Below are experts of layer 4 (counted from 0) of a mixture-of-experts language model. Rows are named gate (a neuron's input weights, with its number), up (a neuron's input weights, with its number) and show model dimensions 64-95. Each number is 500 + 50 x the weight over its row's rms, rounded and kept within 0 to 999. Numbers have three digits each.
Before each expert's rows: "gets" lists some tokens that make up at least twice as much of what it gets as of all text. This comes from a sample of Wikipedia text that the model never trained on. Tokens count by the router's weight.

# expert 15
gets: " |", "\n", "|", ":", "-", ";"
gate0:405551482438469420568469518497485420493480526445548549526582485494550541508527455553533514515513
up0:459536514482539513507545561559442473473496495494514508523475481533548525556594435484567423534497
gate1:533520496516447504431574490443567523520415524492474457489442420454542487536527507453548617400534
up1:491496405513649563572510454528483488567494402515539407430469494479473405464506474512541594499501
gate2:438478519437595427588492564541407437559540428449504521536519466586550503466461427508493425484429
up2:511434497506497520627478462459444478486533537504596601543503560508518455458440440537518503536506
gate3:491520467425499528524524449510442477501468507368457474483540474507495545460490410530519452419478
up3:454430533511521492587556522547572515561443500538464424514519455545449489435491560387502513543446
gate4:512472432634540371451509450487489514504541506545509548583533527497461535444505480458544491521530
up4:468437483592496415521450424478462474451604582496487524564422483510449539556495480482541475565583

# expert 9
gets: "-", " of", "'", " in", " A", " United"
gate0:571486528575448490549473631596524443500571494477482530440504410497535498534466470524483492456516
up0:462497565514487464466407524456519470464505444586557460473584505408526527500508529451436460519538
gate1:471471406528521537508467620555464434516547440476598499464478475399522480516604573551530423469606
up1:538481488554520576468495541526472486518511606578571527568555474542486517466469589464471472498452
gate2:448441549490489377395532482448462505496559494561577549475526465509533527423456553531481510475593
up2:437470540473538505456655443572486492555452471461555414400470468454449490493445509467485436460623
gate3:588526521527535430547492532524530479498477450479472573509464485425513418459565464519516471523452
up3:494407472453505646445426460458509409475522440577551503524463479535537494518504517499531534546470
gate4:461521483480608550521502479496429511522565460580505489486475525530510468441489488516473457500419
up4:498464499489456488472530462557502608499507439485508491519511474426507425469422481531499480352405

# expert 1
gets: " F", "N", "S", "==", "R", "A"
gate0:528574571537469491515504464494474505517414549400406461479548507367609527464553538504413554465464
up0:559555545580491548564459522530487504548491521521410492537499488546526508431459496468595562548497
gate1:487566452531564442622520452550496514469459512441432399499460510460552459501478399579454479473563
up1:469462570509492553488493522554530463550546496451540521489545587537484484514552413450484470519547
gate2:517432512563467532495451448477491572510576423553457476413534501535483508529641476531595529465448
up2:563454479450390492540573573537493493546453493550553381640480493527428485464486547485494491458477
gate3:469451410552510542545458514460544547493456453423546437501506544502426544518465515568571432502460
up3:455521603499493491537569524529498518460560474495423656505412551508519556397544516475565485532491
gate4:452521586468505506534562418515465496480448444550525469456490390469443557457536547522423526434573
up4:548548375477497449481407545499523472533473504434510489506439548526547432529417492408519458509452

# expert 14
gets: "ed", "ing", "en", "in", "u", "id"
gate0:510500504454512469484482505364475493477440523505354510446515536421541548526513513427485532505435
up0:475560471499511499584572512414441572434611523556412515556445457513560448568484496414506528515455
gate1:525479398498557406512596457521569416423408472551458520471523474540474517544495464529593423543472
up1:487523511444523568499521588521412513558453510596556589492475506595552495499442522556510521460553
gate2:530553558561551444501496499511550425490440526497387546497400439556562534350505525530461450507469
up2:476441471491567446485535507547527543461517478564632513465453548523615573558520517568424496524404
gate3:486472565631517465486473470592514604545525437534507474450506437488497493488457565444479450574496
up3:542518531511543457504394518496486513538472444455470553543544485555539553630505569532447520517492
gate4:418554493420467561463443598443464495550447567490538503542555601516478419513603402551525455506464
up4:448455529502523541488432482457502454465505377507521505432494528612542476511503596400592422493521

# expert 11
gets: "\n\n", "ation", "s", "%", "ion", "ity"
gate0:433527524516522521536643433426437395475412490549477497480548542591541466500514602527538470552573
up0:503560528473449559467525545488455532513467545539458482430471580498534578526554534467582460556522
gate1:510498549530523493507491459529481616566499437508487475481466538623472520613506523509442509510536
up1:492447522519434439443491519515527451510509554512499594503426558398532519413429506524494541535478
gate2:540462441481447520484585506519474448524529462567515494549492548398435531453424479404488551468461
up2:462535435565498573499488523505467469433467560489525487563460512514386433511530501472544572410483
gate3:396495464496450510605501540493525489527498524517487445417452632467418564501477649579563530552471
up3:512564499534432509488528586596399555482478556568489586518469545469566425489539545525498458527560
gate4:536468441429448487503538528539474487551491553512527538425518503493441439394500516502441483442535
up4:519543491484466544531514520476425445514431478517520438427431513470469590492482590478493528456514

# expert 7
gets: ".", ")", " (", "\"", "ia", "s"
gate0:560509509549513573487502516466437391483455493574433499488549445453522386501531567443438473484458
up0:538467479519461489576462441497569461501458447504512543527552554531481433480551481453480478399447
gate1:421501516481526560446520524500447503494440505497537544569545426568533568456578534529598545547538
up1:531577487537456557563397510537564496568492489489477450490380544468404480535518418477621506499482
gate2:446486502536467455506427527448502601556411605555555430488414470466456579505511512413534450529485
up2:557568510422524483566485460603505505517521461447522518509475524451487446443459511517458495504482
gate3:569506454562598507512437544545511453575495476520543557540564545399488511545548470574499523411574
up3:425494390445522529391523462498546489525489504436570551521483517668522460444541403472405586540474
gate4:462477500449520552428493449520556502522461563459571520570549495413507514471452395503542550517509
up4:553611540477575519536470489418509384518478490469419531411494618488545508539482499525525567442516

# expert 3
gets: " c", " B", " s", " l", " p", " b"
gate0:536569427580470496509509463476489423608548520524660521498503559494447495627478520460536489516475
up0:551450485521452494509531630461519553535494498478435472530556478521477457512495423564568566440557
gate1:502455505565460479483517483527474502466481565562578589485396515507510553555524561466521480558518
up1:481529441495472526476550504467514506550561477362456522466491489520532540489504508549451601465503
gate2:446519413479579564466504573460605515424530511523490535516469512481540472538416521507533391542423
up2:488597481482520525531574561444570492529584533557540495569394472510557451549575533456529569586465
gate3:399599538563513548469464543482497424553539495504589424418558449559523473504492577607523535501445
up3:469559464587524492407488546526447533452446522530496406415474516498494435562433576542555481572453
gate4:552493435517415417477497441523517598422496496409534510489402472499551456451480507526466563492485
up4:578520450536542486590502467470450517498479486614530473454501369591496519433548494408547445559462

# expert 10
gets: "ist", "or", "et", "ot", "est", "f"
gate0:493547551500438424513506629486490481477525519573537495459545506548531429512519530405542513639476
up0:433517472420462539584516461508642529488579550512486553522477526520571544498500522564529548427471
gate1:473570435352538544442585440409549454535454504512516584452531585467418474516467473590486453443445
up1:565488600447543507485384517520418443550423479569572456575579396511465514585536406487445495480486
gate2:571496535475599531515511528560479548436526549452491584462582494478584531449541614549466408547449
up2:507520385472620458533534426565606561490551559504539533504588489537462466538524501537412486585480
gate3:516535413573459573509486486422528459573422533516490523580615485521515511541399381577511425484527
up3:504592503483443494404420464475508466525480557553535594522563473602410415598480442493522540462577
gate4:481554528510552431489502528406472510597465513552491550425440483478567468527524504576584463509464
up4:468458471510478480450518571532486487540549518561431591453491546557505524514559472535478503439569

# expert 4
gets: " ", "1", "2", "3", "0", "4"
gate0:522534508449477375481357417505556501511476444550458518474491524553476501597523538465450596480491
up0:553487518535533451460527531425443510535500453482622530486462469417442512487545515556428489442612
gate1:404477400470436421508509402504541525579576371606440527493526502559508435580555472518539477487541
up1:469611483523521468529503459407491498454461507497466509406496427511533538490519520502542551506455
gate2:541525427401517499441442532570468458496560445515461525544445520487445481481404491424615554553568
up2:391504544484541448509496453494574410478464527526521409461460431537486438476517564464466449472488
gate3:476499521490573549504455484541477467568512469555546494425545594450524585531476490591443477512543
up3:499482435483421501542528457461508517456470472385504502465477451491521524511496515469535544461422
gate4:553536585513555554411500501546417546509530487507488568516591541473458530565494522502505542459450
up4:550521483424460543481477494436463504508510546490434435524537521473447526461476419591526489467467

# expert 5
gets: ",", " the", " and", " of", " in", " to"
gate0:503504537492571438469538496529517477508502455530520536516514513484475431530539499461502401465446
up0:475516438457482460537551534512462506524605506447402437440440547498512512585374547472409494511537
gate1:481568438501538565453532502471479477488537527520467562474439408533484482541429475522445485526547
up1:534525482448524511487578445478511530512570537507442542572477538536435500498570458508556477567460
gate2:488444504545563519524443593509454561583481527480434427525506474406447523447434430571562461546492
up2:522454531469492566496495503521578480509531517397506538498523490561443450608524466406567591522560
gate3:522455462510470445455518448449472610478462618563501481498555481563572473403557523519521524504427
up3:409452484442477440493475519434436549493481532528546417479513541466464503447417435553514537460434
gate4:498478619488435491503482390440511514493531477505522474464470407573472501435474550518486616552492
up4:517558523533416457522462547509489534487390544531525540452517482498441462577542430494615514435437

# expert 13
gets: "s", "es", "at", "t", "as", "us"
gate0:485556405473441483507596475552610471516512375537561461534557494457547589486542498520564541527596
up0:502491481468436466539493538507509517472532440480475466484500470512474606484424470590528461348552
gate1:414478434511475496559498522550502470483545436455473521487506455477599527551470530439445538491451
up1:455552393424458519551437475494492416525530564530498529468482628443477440552486458514436486499460
gate2:483482414560487536537555486545484545508480552486484570465428432572408524487518511524465484490557
up2:536498551570424434476551484497470531532512491512498467503437487484495581471547524505543405592448
gate3:448511545424464463563450451538561443545587387472438525501563441493400461491553539524527487489526
up3:461525484531479561541475455546501470531480501448431490455502540631542516456502555465574516517521
gate4:511650485522441526524403529397445453474468525556501596469510472453581505475526470608413476500451
up4:499505574431524408447452483554488570596470525496406439368465532502480582455418558426478482509513

# expert 8
gets: "a", "o", "i", "h", "an", "y"
gate0:501494456400558508523481507578595519510516504615555487475489418554487524540490534475482439552531
up0:406518489438452421531498559512499540489567438514480477437490479549499484541579572468469448459553
gate1:458463537395450506496501535577430512521480529476506567558478505419510430499508551531414471499493
up1:459548502450438529554589598505409515468547453511498511539567461575615532521541488549575354526503
gate2:464459499505548556428537523428446495494484504452540444496509404485517450420471543530579444578422
up2:431537549480478625540466503502513425487503523424598555521416504522465467515595542552582515404473
gate3:542502459508415526513594515576461554485415532487467525511540478469509500549586531400509427473577
up3:519527562471512512526704544420479532673480384472428503481494556547484480541531472544538546529494
gate4:504516514596507493520516553405561517413465524534514483514527577486512576426368537470495428510494
up4:488541534493463446493477476588447543465495429434469460485503475440578492426528522414373473571577

# expert 6
gets: "ic", "m", "b", "ly", "l", "c"
gate0:459406485539597521552407483501506520530506464552605525483508530546507467553547498422465550451542
up0:482552501521419512605428474516490583479516470560502632523505560396506484575533526495496496541461
gate1:459516502488415499441519482574414492464488499514459537493465466576539483543460519487468615565528
up1:517496484509436534556474485470429471527477463465538485537543498564577387470590417478407449596484
gate2:550537478466515505478564447457510508522470569498540538506633495528478578500492544513532553563529
up2:424595503545476493408546530426461476391488479535395550522489508483513473459484471579580454548492
gate3:575485501496439453420502456437505501395494439459482501482502572526389497522603567576454453431495
up3:483509496551528538451495515501570557507567495578524561481426614544451553498510510493487548401491
gate4:585538504495607498457544497493535504469584558580485456468581534499454565546529455501522547474476
up4:400423625521541505529490459537483640507561523512554514427456538475515526466539562433491551559534